python train.py --n_layer=16 --normalize_top_k=false --init_std_router=0.0381 --head_dim=128 --init_std_o=0.0 --beta1=0.9 --decay_shape="linear" --seq_len=1024
Below are experts of layer 9 (counted from 0) of a mixture-of-experts language model. Rows are named router (the router's row for the expert), gate (a neuron's input weights, with its number), up (a neuron's input weights, with its number) and show model dimensions 0-255. Each number is 128 + 32 x the weight over its row's rms, rounded and kept within 0 to 255. Numbers have three digits each.
Before each expert's rows: a language model's description of what the expert responds to. This comes from a sample of Wikipedia text that the model never trained on.

# expert 43
It responds to: Scientific adjectives, numbers. Adjective endings and technical words in anatomy, botany and medicine, like ventral, medial, lobed, clinical, plus digits in statistics.
router:079159135180188085068073122161141065100081113115123101132156128184150159112147106128144094159156145128114141150111086126183139128156083086055130106097154085078140099158190130130114180174155121090175115155154156098164194156122098095114108148096134116127084147114093188092175119078145162173125094118121045136109105089128147177154105132177130106166148109135079130138077138150163155064143090077156123162156134123163155107131091143163102128134124129141097107124106129142189113129138143118083081124094172133118167113103139145131136097130113123133167102127157140163183159116116187109121095131100131142099136146168126128137143126137169160158132109189140162165082173143112141091096085116136163145092098123081073124095172106140112204149148122086088087063137089111164117085094099
gate0:161050158077143109096152136082103138149153111115070130158133120079178168110123108149090151118128106109157072119148108133136106109168054165106054071110083059131092079198104113069141146143119098178158154091123143158089118132134124111099116139085160083112117174100140110129169150122126150155145103157056111132126087113080132126120096110143115108104190079079161140125078148118100088117107148096157170202159207132080148180208143141167114132081129151114101177125098142124137069168115122090130163129106195140127142101147111127132122155084103145133143100135110121184150142112140174124085135117118050114123113138059089169100104100115168121129152107133069130133141126127128152114142136133119163193080100134141117159066190112106114120179112117120105163125127135149126145109119121
up0:106121156179111156127116147087149079102157173143141129122073139156089163152108132133120157109136134116143107161139102110109165135101148074119084123162080122161114125111115179124167134164120064130168178107115127115101209181110098068152184114142123122165133103144045098152157103118094109187191082153112140123184111162130084094139132100131176068096182121186172152092129152080133119178102126121187165098121156105061117122150056138107134164130086149156123192121091146088133139166071143106110150124064206169097088152125100118081144096162101165124136088137075083101087163126116148113123160172121139111106103124136073147074123157142092126140141121143181167173105144130142173145144080071055120129157094063149134107104171131084073132105122089182127182111068144186169088131131139

# expert 55
It responds to: Word-final suffix pieces. Ending pieces of longer words and names, like Param-ore, Nazar-ene, Mach-ine, orthopyrox-ene, plus adjectives like medical, economic.
router:088113148144188126094057083118107084159136115142132186093174175115135148101179150100161116144125129092085108116145115186145083099142055101120162115048161171101140095174163096080115119130144146074137125181179156147163181127134093093115119137100154129075066148119106125126093142054152129165139102130142053192099138066115080140137167162125130149122104124102108094148106041164145122099176080137151127170191163109127145137131088131143124078142083173126145127129149132136128133094088124076060098066160134113093134100116076154161151100080110139161188113154121137139125141073123144146177100099069119084164166135113139147108099123122140123134116098164167151158110176160102139117087133180132165138078120157122125116066092129081079134144122118088072135059134119165126136121143113
gate0:119090098150145119115111111161156111117101088130167124105178103157162146138099149128066138116161132085149154129133152133142152103163068121132125146146106217144149123124128132112114123118124096134133090166134159134131106076099163106181106153099093120077093141118119109110179110103139142084100095139158094129119074116123166119174201173088126074113162130088116175104102165102135113114136138154116074170088073129139110148145113152116193067146128081135083148123055129108167097159124163124105100094119124133098114125178168139103117114155157176131125116190101156101108082130096168170044191116117068196127098128178142116115146200176130176134109154073133232146164107149161119140155116094110110136074128149103093106144142098114128101113085140112184164114102143098177161065184183
up0:112084101145145174146145115128115152150185111122129123125127089115214096091080086159118170131095116089136155139183088182166158084190083130171118197142126126134159123120152162186153179138131096146107092177095156169124124092155143090170111120132111145128134140139149098100154095157100179123204141188144111100121124150166100114201139112116167095094054198014136122126131129135071110138131139156118054132093098097130122149137122159137173062106129088137076143142156115126135084127137148175112170023129130115143119141173159194140107080123122147157127148133097102136129123136147115098076197179159122146099071187127098080084188109099106173149110161100086108136086088162167089106128099054100110101132197178100130081115113086135137100083096095121141149157126087185154121171199154

# expert 51
It responds to: Inner name syllables. Middle syllables inside proper names and foreign words, such as Taormina, Deutscher, Laettner, Teutonic, plus the word had.
router:127110103174155103060114114108113092114083107114132160139124158135173143096113124140137109192153150121107162152185106151153104141115053097122187077123164135163130133190169090120140161156147115115144142169182136139108126141091106107130059132080097099089086147103143102097111061083119110132100063138114054188102146129164123151105130167169158134119162160128139152132136168141112145090081125115133137182131113152138117119114121097134066128191097191182101080119166105078183073088139148095097131122152115093085156082148090154163106087146123171139127103151159121132121114119110179143183098164106117147085124139125136183089114097152177056134092113135118139186077134113119141108118121187122148153126138118125108101057097111143157139146155107129147036092177085144160100121133068
gate0:097176144084101169126150097106121107122091117077128154080111186172151126128137167141071099065072092094143139093141125130108130180171130148148164129081200146172180076131097154140171119146115106105123114125141111149077162130094137137128162109097147082114072133099152125116109082139112156120084121142150129143142128107161107166090202175113209186149161163120084117113105154088113147116149098139098190175145116110139199092099129100046098135167099105134084112098075135064091086121095083119093114135118142131053122156094120148177095144144126153114124154142173108184136135117157212124132143126137161142182113121122114096105120161123156116099165182119145123133130143141174097099134081105090110113104138156142172146133129154139100173071081069120141127141163173111130143178162092
up0:124169132138109120187145132146157100120153119161159129112145181099111107099118123098117129168109120089135110126113158141145096145098093128106113167123129200177139133167071096109128133134176154105164124150108128162133087102133139079071138112178157142118143150155129161119072098146172114124119114156169119124093173104175118124129105193156132087158166108125134108147120147110123154075123126161115086227152160078057159109066108095126141118171066121134082180160158059053130113114118112178136134159155146123102118119131117111145113189111108064128039198130113105161088135134180132165120199082116169154163140094092105144165120163179057059160132087140102167150107133112158136097175116113124149134160118073118140184093116128102114113145140137068114101113137127101125137123126149

# expert 44
It responds to: Sports match narration. Tokens in sports results and career accounts: commas, lost, back, returned, touchdown, bout, TKO, and box-score table cells.
router:103113114121169120136079062141140126161136114115125137154158142118109158114168160125094144155130163100080124168097098145172114105112102094124125133086139128148131062191137134131055149160147110091133106132184146120117157144141070056106106147087137124123145085066129159101130190063132172129135092128108075143075118105056166161163163174133148097140163177146127110156096083167093123124126080121113111141181121060127110119106124168106125080162097141171093136155134133092143047072131210080061083131158168108117112116092146118126073117093094168145172116112168153185118142128111152141156138132139109076086134146101157187104113116133136090135151148108119154139129163167137153107114132104154134158136140168048150134146104089054155152154131174036104103061131083132145160095158174
gate0:103124078137168139138107143127105047181141156174111150131086085126153179134051123114114058117215072128103109121145120144126191069126132145172166086080136113104072123135143104150073153148106151066117085091149125119170136071162181156154096129096191127117058126119141141152095085043148074170098147174147129119109113130072121152110086134153137087118105149102114085099153158102104113141104109089144110139093112109147169120154045120084144080115093116092089138115146167084170040115062097095169120125117186087145127127117172093151079107113147132153152127130111120174118116169160158124106138109173145132182157148175112088126121146120104147144089175177103126172128177124121118133105133146078159117134132143151102104135084118214172135145135160147155109131232142100136090107149098
up0:152107082116189150135161131165039104156155122209092112136071117109102115106074109142175064076146086158138092119152191088140132132091160187133161094128151140157130099120134110141136096121122127134119120114116120107176116089120210115091158112105156103133066114185123135162095072110093099172150220137183109134098100180108106106091092032114130208105131118099123131119081102177141117172113135067136120135099133136128112171161103140104136100117136121126133161096129198104154095157102154138190136132128166088111156131129178089165120148061196060174114158133117058094136158130187143176109137156199153075191133184116102054136136173084113151134129091190129060151106149165139122184112135120073125098115125093122075138154098157162088105121178116181121121116142102100157160107111156

# expert 42
It responds to: Infrastructure and nature nouns. Nouns for utilities, transport and landscape, like water, wind, railway, river, bus, electricity, sewage, often after of or the.
router:089106057103137106053155109115145115141134119117170131108110106202162130111115161120111114161194159148082100168166095174116174106116106067089204147109171111102092133134111116140152144133143137077168132128152181138131138119114105052095102176090150124083048081093103108096136113125198166149149080145110068171100126140112159159118182144106141103110144149106117144165062158147146134073167095073148112177149126106159099141134088147120116145116099199187085054174169110066184071093124147109095144107173135093141154141160100137159093122134143154110133122124144106173138144161136172133095117137092138122123170144154132165074112096170177094148120126103120120176115177139142138097103092123124145155140101135122075140126159080146094129148144095068159091107182091166113144074077134
gate0:144162092133129130107021146114124125092125090090080138096124110132106120121131095106125176151120120104120091111086137126127150154113102151081139128134145113086108142053160151110115144167082108106163084117129107171090168079099153066186149126167160184082112123072139124105123118108167085141127141109154120111121146095124123058110148078182142124089124153127062148162124142082094143197080104139093102165112176152233101140103048058129093150101118194133211124161127169119148152077200125092146145142175142153203169083120139086127054125099131171127107109132150130164165116121078099180128103157195139177106127180160154076187158066073115160181127155152084129075077194080082113132165180146110136147144119124104093136099134183117137105133090103111130121119192100124040108165175081
up0:099139162156128121152201162102138095123092107155104103148169157071089139137148101185114094126172154059111136128145159129114136118125125089122129093089135108167197101161110094161159100124106092114118142128149145089114129151108065152159108123117117077109179078099158175127161157109133153157103127089125106168110089146153064154113124113120059161082109117216171148097222134211171117129155171117170146144201127158097149129126155141127134049128122108170117102165163176163170111094067121117154159114193167197082173163111116144206136098112105121153135141116123146065125132177141113138127157144057136088105128118108127129117092074151155175130130116119165100165119143114161155123109048117149168159179105118112126150049092151173089087117120126126089143123144091150211167119106117

# expert 57
It responds to: Athletics medal records. Tokens in athlete biographies and medal boxes: Men's or Women's after Medal record, event names like Long Jump, coordinate marks ″N, ″E.
router:107138121172184100096099093171111116119136136155131114120163118137129103097156123152089090124131163141131097179119135186089102098127147118142187107132135083131107092178151136152055105158126125087158090110199175149086114139108070085104100207063082078106122102130071171134112114089092152163116152166109062175087126093094121127140133183109166107156175138114126140161101061154147147107156092113125084189170191094144148147105134151107056149152087153162125135126082162079159105088119134064089085091144169100073119079105139155142110135045131189194139129186174094188124156141117163140123153189081097143068125130090166131142090152124150151115131144144152181171070142126172149102124094117123120184129105146052134136125170103051131136178131198085152091104155091083143185102097129
gate0:137108147140138118109143127170053153108128108115156140122127158110130138145095123161113088206092099153103107161166079190122146154067118108110113124128121103119091186157091171135112151218137069194123137168140153140148116084092109156127078095122123098132113087157098141099108094167115102123139143155138098148099123096097155121164163132114169136100150155071175140130070150143067153108152104087098085155132116146106141112172138161135169076118159128113131141202117155130156050115156052095097151071092216159102159154061138123144150084098116118137187140153091124162168131111123188136133091105113060140182162136147137144078079139134093154145145179120156124137170177126135091143122161156092168113181094123127099144090172118126140098151123097136116134137128152150079138162093125
up0:155158164169138092073080146140119095122172146151124132099063137102118141158050143160163106067084110088096141195131121116089141090177123128109138109120100164164148125114084082084117120113176129103075090121088101153199107075086132156135152147113167134111095124169165122080168161137152156097149136163106136144171116131104144142125140166129146133155157142147109094161128149138145137146155182125125052084110149175103142165152142144131109123138120128084181099189106149193172117211146100074120147165110113188128111163159116122108149155141101100104115156204120154125167115076119126134141135107103143140104147098124086107145153131120114142111135115090197134121119088108093130205134103132092134114092188187151083118116121152116156159126146060178205142109132073152151171140168129

# expert 21
It responds to: Names in results tables. First names and name pieces of players in tennis and sports results tables (Anna, Yasmin, Katrin), plus score digits and did/does before not.
router:120141105167164082116076106162104094108143105114078135145133128184107165094152168133097126153145180085100155162086135138139140102094154133141169097103126073152113101130107121086147150176127089159153163167188195134139178155118088058078068163131109074094080121123091178117130083043146088151112158129117055199092094128171122141120149163108133153187116123111094049131089119109105177110156128150178111121116156135170083132137109110106138078148079173148089087102106138064137094133131189117075130112111144064143125071112130187177084113099093153123118098140165121143139152118137120135140100151070081133116154106091147162075125105138133121152094091119111175131095135149153124098098120120179113132073141107053148102104120123094134149170084119068145097088154165119105164123160116
gate0:136101090187178149084165130180173110149089089078177079180123144180192123093136149149145176160118131113131085084114176113113123113096085152129103142169139115175117088111101121098142178096125086139125119114153098113098156123142097090174143110132105155101159110104120136136201083099152083130108180144100114116102169159156176159067134160119160136148185103154094200180133142131110157132101108133147168152153179098097158126166157108255107100136113123174184120189221146113119118137068120095094144113179070123161147129037122144193155130088113148077179138134165173186156150193160112097105142141214162079093158128122159162175102105124119161151196186116130147181132161123132154193122125122121138110089153148164142140079154150143230131110114116117103114058158130142162091115226173
up0:097156083106089078150123139176122149127100166149102159121142139152123098089096111133153132139127159120126138097152122133128083103077126181136112063128086118125195126167109154112147161144074124146134145147063159123169070091125117133099147140107079155152109135119104110119056191116099109100135103098125122131112105125104161151133108069160170076105087173132169080099102136157177172140110142108126105205099164124083112145108077129056129091106060163137113123150135149159151140119111171164132111122116144172142181065118108178093111166147142158183099164159109127124138096147100146109068089179131038135122059163152153133098133146146115153133070121064107138118083088141132092193115131127095182119124109101134117159122075116168176212177115082117116193121141101087148152170159149

# expert 29
It responds to: Digits and word middles. Spaces before numbers, year and decimal digits, and mid-word pieces of names like Es-wat-ini or Gel-ora, mostly in tables and statistics.
router:138125134158155107072084118120119113137103106085149174134152148138163123060157113134160125138154117147108154160102144129125154110147105149104153108092133153118128086176152105099097156167098096152151129116177161098150159182149109064167082175137131048076098124078123146071145071115177112130132097156148059139082157152115132174113161137122154105157140124116120095136071087107064177052127117086139076162135158062147167162186132108120122166124103164129119083095098159060125089108106132073080132106154168123086160123131137169136099128096109151140177075173171108163143185131119142136138105126130131084097187114128185157147072092149132102108096126117157147116147148161171124062097077168139149131144071150063120120123124129128142128160135139055080053121160112135129093050143072
gate0:138136104090177148185127096170125142133090120103181126178173137128180129062180093124126132131081123103125162137091098136104122108143168084125109123108102137152120105116099123163127168074117138108111111149169224077144148181108108145088083117144115076084165168111105146126150129133141133078081102171154102179138059116066174161127155083070129130125105123113121123122142139144142137186105033134183095134119131120112166087086147152173160123087151131141120180130047110173089112088133147108127163136172126201186118080163074170186130157109160178143166141094100140138131108125098150131105113153122132141139162183138114134056148115171140186091177146191154158163164149114088139130086166066120045120142088171122169125100117116135095122142114149094190171101132151196067125062111151
up0:125090130181119122146084151190087142095133148100173100140167115147095089122133115140093141118043134125101092068120123105148090072098167113121112097156118162111079123101082069216173129118099111157123103086146134124177157192132140079144083139056163117118126166084060168144111059151143128124169122174150153138155190119107127127094142172088132122101123155132092115076093095157149112131094048135124136137128118140107154126129157168095110171057163113169142134149086089092125163146126130188146128154121087164101126157190118098187134083100146178096154121136158164123089061125128137103101104124113119133160158188156158080088111090165147145148128167170145147128108152088124105092157135089091075103114128112152149177131123137178118166097124132099124141113072154149081150095103165

# expert 26
It responds to: Effects and geographic infobox terms. Verbs and nouns of cause and result (caused, resulted, suffered, relief, effects), word endings in lake and geography infoboxes (inflows), and scattered fragments.
router:117156080170152114046102112125175134167096141106092151106117124187152151099188150142126098145142152105115120162153089127070185118143103086135153110125159142139095131148171120078088125183105117121161106146170154104162127133146138110080081096086139131099139110077055152070191100100207166128165095168097097125117119104148132218099132184139142119122106096135115100184067111119083100049138083119171111182136189066135133168151072164134088077090110130136092106143162140118169113082146111090072131075144183114127161100149111164119091137129075187121146163122164152169168175163120160120131154106102091139114137118118134162140121118181173135120141092126136169112095132131133164073050156121151185171119151111124122111103133140144116102150137126037154132127168085139139134089086149
gate0:103125119124170161126153152165045135113127175104171151152137155132164124125104104122149128102110149103152107081154159188095095095140149159163169065133107132140088126168135082074056088114125163123159163078158168157067182205130118124135124130150115105119120130112149131093123141103149147141095104153110103121124070118038135187096117093144151124136143133077097157116104132144143086110171079142129099123151098163163155114155146093144138110189113140121113135137100199165148131135094104158123089113141120035090147129171215087176144152045127169075157134125118133166151087142100099127143115146112172112064121178196124113141135192198122143135132134122088154120142133123094111118121118116141100126076120117110153119149109082076130179191052122135110108125053087113171104092199139
up0:162181149087133101080132094152110137121111185152123160080150134101104096119127116143131156141133160170155135138102145172097112151148114142133159133143105171106107123145133108100098084063153118117142182119128197149119121209152163203140158145180110126114109128162184090131159174143177135085157118106088139164108066150159145143139165118132116144070088104139156110154105141104133161046116085136149157083157123075223101141070097113069124155150113109131128109094159163138116137197144154098075078123078181060100124143149181157148171208124145094139068121123116181136100118158110077094127108065162132204083120168106146148148190108179107165150121172096136155059121095154164165132075126110138121113106106127127148128132132159184092126204189166142101177135142053111153154144123167

# expert 27
It responds to: Sentence-ending punctuation. Periods and closing quotation marks ending sentences or quotes (." and ".), heading closers like ===, and some name-final pieces.
router:112127079152135136097107096133126097085123131121107124134141121122122191136148168120092094176155162137092137131128128169082100120165068113134134073125116118103086096127121103068146152174143128134126096180196217135116136172092138075113059163112124127088148097129066149128149140141160151145112077193125045152103118092117126137140161145125152119157088147130077136134108112112065141144182121119167045137139160114117116108107089110139172120190104171139116101103066115077119078135135177112085140100170150117125140121120123152097077140119113162170193138122134113144114117105111153115199100134142128102127146055075199178117127088136142148107111108116148144176106187157162174137081122091160139171121110156062105127061155109081102137139118154090149061093126114103086103116144103
gate0:135148067117111099152087127173178087123122109183146129161170100134147129151174084096113175079110151194153047083090136065161169063109151093121122125174144133103091143161156147187105112120138110101170130145101099149148147161083154103104151164092131150119092156106076113099135111116185083138095107100067177190129154160130140165127114190131155173123140182144135126169157132142195158114078101106103081142118176179145150148089114124071109100190097118123177126155136095079126184120122108126130135155183109137142066108106091114172168163148095123130147101129140061151095113109136112100163126114061087128149154121118157101091149116173149208120166166100137132166078097105136119140083097083138125121149122164157184142162129138168104152105110169087145105157114108121160157083100144
up0:146128147146127121088122123089161061115167107129147116151085138078149107123173175127159112105133150072128168135186097124196094176163130123126144109115144114141139200156113084116153174170182160141132125132174152092204155156128109189113128106136123086122108133089162174145124107117108127115103169092129117079142136152103158154122093146113077167155104101129095110120111152118132137119109120162095088083154144119113113118162166102209059118114105075123086136119160164149145095108102161132080125111207115117145163129190155093154158107125128078092137211149121164109096120137146151124168121162146146108170155207143096184089124088139095139128121105119150137095162138076115162122157180121153122135110129105151139138122151135162126084172154113198126103147161099122210097143137106

# expert 25
It responds to: Name fragments, capitals. Single capital letters and short pieces inside names, like Cal-at-hes, Sur-at and Far-ag-ò, plus words like round and Congress.
router:112103091152171108130077078108155108138154103140123149153152111178098144093183106127090125177126170126134097122150064168086187092144101107117127129119123132089087148171160084113112150164142117135151150168215169109118138189196072111103072148116156089092107143123118112070137158070148166112095149121103068143082112135108082123151162150114119123177157130123156110157122079128119152099156103141160120119150122063156138154166137126141134063174146164118128142111142123092175099099118178100125158088216161112078116122098121115182087103129128159116180135114171105135142168083137129101187119111116132103081135123146138123123145148128120125081090151107138111125164161167142166090065090114115160128079139176100124102113129127126114189176125152085133128117190126096105157076161136
gate0:077142076150138109146096108147150138121066135181125161108158086097154111139171168140165112184133145086154091149098149105122055133140097107098131145145159117158119137150138168089101139156146120067224127207138160036167183147180099085096110110077111099123077102114083090078177100068123184166145130136134083167185116133096141159123143080137137130117170110119156134142083135130100180102155130118151093107168187086069064183146116151096113095175094135139095088164151165146155151141172129086073115168156123079133155143126153162115120176085132106154154110174133149136119109127105099128079159140128136074126138161181122109051188120179096103118163152128121154208152154187131136104150170131111189113100101090106143031089132125144149102089153175128076122103117145151151112191119151
up0:112115084129118123141146090121119147133150119172146177114109088084134139168131155176158178184125105175141094130083125110154136197163160170094167161146093141142107134124157187069148130035102167115154121140150076118144090139161152119135100119122194187114157104123124143119061085092126133188161125138146117106128125146126114155063139127170109107124103141157154173082142153134190167100112128117110132140146103095140169132113158157166076049122122160187146110189169198156125119090141095172180142133138112137140115163112165127093088170123145074128127161121144161169114094057175096097075154142164165106168201106182191110078184124115157119107165146156170098183194093147142153153155133083138149145150165072140127150115115136132143141139177124162046104160125144146140125095077107

# expert 49
It responds to: Surname endings. Final pieces of personal surnames and given names, like -stein, -berg, -worth, -etti, in cast lists, squads and credits.
router:103105099130142117101103114129128120153119133125130152124125149151157118084183152103127097170122112078116118179135120168149187081179166079142171107098173114114095134185170088132146141162150136081163120138218147079140144197150098116074088158117113131070104078077147168108093135041111130195122133129140072167065140102119140141140152163134093129163095097102152131151091092175108114102138094075144141136130137114166096106151122113116076077150098136172151053165109169105137076067080126097084074103144144138104140125110121092166156120130113180125157067101128087179098133086130170152183117117091155129140187103087127172118128131158151143102107112148164149128153178134136123130142100137134143141110084165074098099071106106145126145110143119145171067057131137118165157056132085
gate0:159100136159132097133144145122085074124156107160159116142187095139113108147113129155124119171164106101138133107113163106120165157134149096116173171149146098159185155103080113112164151145080148116164142091163148128197112117131105124191110152098120127150099055150128069068125120133109172075158109148119094104147183057136219120095047154133119139135111098065132124112142147113104107143182120105152181180145084178127120090077132162184164115094088106197099118151145157115075102135093199139055118038109114114091141069126090141157134111148107118129121100138059079162121152110137127166143144082125122179114108116075077134104087135103099088107196074151116125199125114105155111142162116143112125095120139164114126140103134153109127151129034134134098163116149196086102108056149063
up0:103128129080185162143132100145156110131093172127022082160087158120117103120120108122077120138103183159169206189122116131141131095193088094100166109122167126117102163170170154089130165119167088127139120145122090137116141157123135115109141080105142129081115151098146181134134141133145148189085137121132161173138218149194039176164116164103141110148149170093213136133112107092108136089090132128084105085085149128093155118155163083030116187132110136074189135105133086170154144124169149067191180204180080135139061120140133111085131142151147156080113169155168143130077141160074180082084172150099143134138085109190189120099129136189095178111077178099127112089109127077125137080133120101125136112077108141160138131159142130156065100165174093110175193100101139131154119113100172

# expert 28
It responds to: Nationality and place names. Nationality adjectives such as English, British, French, plus word pieces of Indian and other South Asian names and places.
router:071147089139157101096088102192110149147144090108077174130122123167139118149169148123103115140175130071075113187145122120110194122122107059109152080119185113182104131153163132086144145171144148127150097121181152148180152167098101111088063130059102087095133085103101142116123105052153149190108090135148055168086151086140128130148131106171122101156134097124149133104129074139130164143154122144145139164159189147140075112145109097126122063111102177167113061143152144143182076056103138063104102080158183091134167106114097120170110150115133116151127108171092107120175142092141118149162083078136140139106142089148189155116068081138156132129081157133113118186139197153158159126093142151126147181140116111067145100117137135093133088133150159087107106069145118111168173094145107
gate0:087138135156107089089117065157149085114115114101105124141163084120141108152137122122134122121115109138056122132103085083123175154053112122163103130130134111139162129167143107146129177144104144110146110123114125142134077121122097157095098138224168132090126153153128082116111148161142124088156139185162130108123125117149104109089116122158105053129136119061122102111115116082069104117092099079098079089161141154089171086134124151048112137198128102071128055075087160102117098166103171089103091139127084221128120067155161130123090117143063078166153151147161110084139142136120129174186111084135182140117163135112201134133053115191131120110156131095211104143171200103101144110118092129114120151128110177125103157027118170127107095207146103132144063104125091164103127101165077
up0:076160074128127148149240091131113128107110142119066119098096134094117145156125130150152118152155084110143124155160115078126127157125080138172087201194106086088126122134104159115129168092119186136110118136145131131201087143146158098116096125159198069101137044183136135114136134095108185166169161114142141133122124113152153132104161181176113133131203108138136149042121151124078102110129130089103179069222117090107133085129197128134145098132126102136100148124089071117133096143081063104082174193124135143098077088034102112093109122153121125122176114100102124105054123119112099138184121145142086094103134144132150147107124086237133123085127120140166147151175123162118147135200113184103146167156133158116138096081114097113172117123126099190122093148116163161098095069117115

# expert 10
It responds to: Table cell separators. Pipe separators and line-ending pipes between cells in wiki tables, plus semicolon-joined list items, such as 4:51 |, Italy |.
router:080158113140158121085092081093150087113112106130133115109148174135096142089132133113092113175113148094085152148156155144098139149141135087085161104116150106089104117167136091100082126141137121088161162159139190144114174148144087115095087152155120121071081087136106103138158099125137165153124076138106044165114063119150110149159148142141160092142136146144130094183126093171081170077161107078132094138150130130161080145165079134132121110179060197163091130105130169077141092121090146112084115055163157097118176129150097138114150154100106153183169126128162149150175201095114152153121112146141145096128162132101132163159086084146114119151171096074127174152109169179169138142138079143127191178134142131083062130089194115136113138152115207125141110094144116106143163109131126
gate0:065092055109149108128109113094142105130097150136170119174105083188168108056147114126103113158187126122127113117094101195132180142124161101125147174071134102135157075198070095079110126122085043112183082196122142111163104137106105107094075106083144111115071089109070155082127169114137111173107149151074087145106141088096134163129146130138101081168121212105119067077083102110110154101156127102091125198160106146093114098120126098112102100124093158159074098160120080106129106139141087114156127161177125132103121099173104164145100191134157120147191169111117130174104063149106145097129093140092110154157159137102180168099087077201103161094102152147153149136051138162164137138144066150098133157138155171110124149104120113133137163140115129093114170079171111124176137105178121
up0:112088116178175178060129108213163179136148138133168162130131145118116168178086158131142166181144157166128107168127112143135103110132104125161150105147122144133083137087114121139142157183143172135115174094114149086141131066143118142176148182173120058131154106112145127144077080111136071131141082194166115141065159136164093111131193174148158159128119137116119198172139128189213084184120130161168112134104093186132164164112092160149116066135153109088184125111133144131147123081124128066056121172124192125082138110092090129143107112143069157140114096119149119099096175140099170155084148164134194153074120077157125126108117218082128088136097086102123121147178132077120104123101112108155110109109118155081168082134131148116152068114087118121125120095105116162107142110135065

# expert 41
It responds to: Sports result actions. Verbs and words for game outcomes and transfers in sports reports, such as scored, tie, signed, won, lost, plus table pipes.
router:123132091155141124088083075162139095110121093110115142107181145131136186104186118133094102187142143147108127150151131118149080123161122079102156141075165096151076076172148139108073153174151134101168087107188173129131183144134073105088138154127103087101133130087123144103103158067166178139130107124134108140114096116079154173132163140149113109141169166121128112164081079182087136098133079133147088173144136059140084106104107159113125094176135176146134142143130162119168097040118209089084129094163148121136140074114102095151086136017098155154173089107173134172087162138123148158152113139102098106110142153111133142109145117150127093152118105092114164132144159184149118102095138123161157147124089150054119100097159102090138152140108183000126116049119124139123133104149155
gate0:092091136115101132129114108128173154178148118114126141122159218108095154118109146160159124109119136096065142142112150168145128139108095140147106123156089145140205116140191117159134087124120162107109106129126152159145084163118116149153143158164156147107150133170171102100110056123149125100186123076116110139127091161186153054110113086104061126144146128091097146156136129159103182130178152086085133120147153117122119112177186156064173123156107186112143119144145095125160141138067061132038135103149133147116159107165050154099116091108100141172137118170073122119167136091163165176159144083127177041203123117107177114131105145138097211139157125110220127137113114119148133123103132072047095144194143133088110142111086172127137125119120135169171065155138156091134135106092161
up0:100117076092114137072154159159135126165131116172161152137111103119133067106159095107129135138101147063170139089104117137148135117125106078183208149124162130198172119122070099181120151181192129146108042135173157134096105075133106100124085118121114113121114105151104158158090118104143168140122163167114136119119167100078101133121126155156058158104081120128149120096130156075173123122138134127104120134149164177063165170092192106197134091070112121120202125160097178131178175105148153123133113152132145128094169134123139140130146160112124189157088159211119108148095107105108140175149101182110112094140157121058159144192108130131114120069137106163150137154098113151122133134136108109043131130147208127133181148131160081133111113184099216146088160133142124135151108120140145

# expert 11
It responds to: Determiners, adverbs, nouns in comparisons. Articles, possessives and adverbs like the, a, its, slightly, generally, plus nouns after determiners, often in comparisons like "instead of", "one another".
router:124096161152152103105122079152098106112124092092131183116117175143133155087147149078064070125170152117111135141075121108094157076098107071097107124072153075119120101116184103102109147156142160120144087168151161077102135130099133103119093115094101100130063114129104141085155158080149158188123104149091095154113080053123102161139133161123206117166163125070126101132119118131121165125124090097162070177158170086092100124115119113131097117117096114124144079111122118094132120079131140120082072124157156123139159105121160132169123144061109131170130127183187138140195162118117201173171138116091130072114147150146162155128041096148144160148168142117162158194091187154155154164117124110182167174118115147106144098084140127104120120181134119079137099096186128083073136090144111
gate0:114092171128136109079141136090147181168150118210152201162135114105127143093129091068145157120150075158104135117121146222074184116147183167110083117124150094149050136133122093134126118181134119103127111089146102127115124145170117120097080138158145165100148106119126118127119101115181157152151122184186119097130104141174120089128087072107142092152135142107090137138119121082123161080112111122110126164086112072119166156141122120166150144179122136127124134130101135106160132113132186144172077150123206157063120144217079131124148144102151131146111126150087126164149164125164170118109150166105155128156062182156132095154207148155088115106078111135122172161100086123133179108171125113137122160136106174129063142131177057094112111186176176128123172135125145106065113108083085
up0:124134122107116094172098155153116123059162155087146195182161166217143161151144159155049144123129178168119144129180106114107151105094124146147131152130092160114077189145152160123141120127110157118126131158139119132082122137145142131145119104086072150125074129138157190132138114124110088159093137087119118162151138070062083170137162217117180075132204131149147132120116066109128094089171142117133104132156194156130180073113115127128118058132113091117122073190101109147081116099131092152131119113097110129103120113072181133155133146113135102129134131094128110131155159148129156164096105070105129118073142112134147128090116077162088061150162133161125067103106164124181133119088149148128043083103149076124138089175108182139127129167147098134000112107129133138161131095146188

# expert 12
It responds to: Line-start tokens in tables. Tokens opening a line or table row, like leading pipes, dashes, The, In, His, Bibliography headings, and table column words such as Pld, Genre.
router:096088108102161097113088107126124096103153121110147144113158141115169139123166128133086133131153132123083165188178150173143144115146123108137122086096143095130154109141120098131093154187150108127146091152131162114118124145099138100136075120102170118137131100082113111072118103080155118145158102163143042128060136157094136108154175154135087114178126134085175091110062138132062121089157108133164103124175151142161093102204129114092124108119070107148110090140155112097129093093116098156110107082173136092116186069104135164103141142118097213144126043125121107181145131055118150130129142085071107088133169083111142160110071118145134125140147075130142145176093158190115171099135087126112163145092072136037090101069112164113133143158103173120150091087167087114112171075151142
gate0:119174113139077102108119143122175064127114149141125086166131102141125104094158096069115146123071108128162111114107152094140090130180136108157069167122073160218152051148111143091146104115066049113119111078127107126139100083145145056099147149107153130131130126123083049135140190132143135097144148187175145124153175152102123125076161134115110090105149067078161126177115116107103200088092148094151072077127146152126156161112139109170125137112105133161076139144151113146175135178113103110127065154074075156154128110114106149115122155177110121123116144169131160144058101071146173169156183169163074080153206137118165107132159122124146098144098165144186145139090139096155150178131130125068090135125144135165077182096150118116145075168119123146123085109094104107179163138163160
up0:134136092142098102144065149095114051162127164176210167135160125137152132114172150172134154129170163124163132048119118144188180159140152057189138075116083209158149146126168080131144128152088064096163157122114108083126114130157150158111109130108130136128130109085076172159173127106114145172119091112117131145100178146093127096153087199110090133089122146099140188103124169122218060086134110140159136137072182140152169223128082099074150123141133126153109092132069094093154185106134095105154151140093123119107120123132094116144141116154143143103094111085145128150131071113117187104110093124171122165160074111191144160141104183139148152143103129165160111171107110090125093100074150128142122056119142081107128119168105091132144137084126179127081108107171113112155081165073193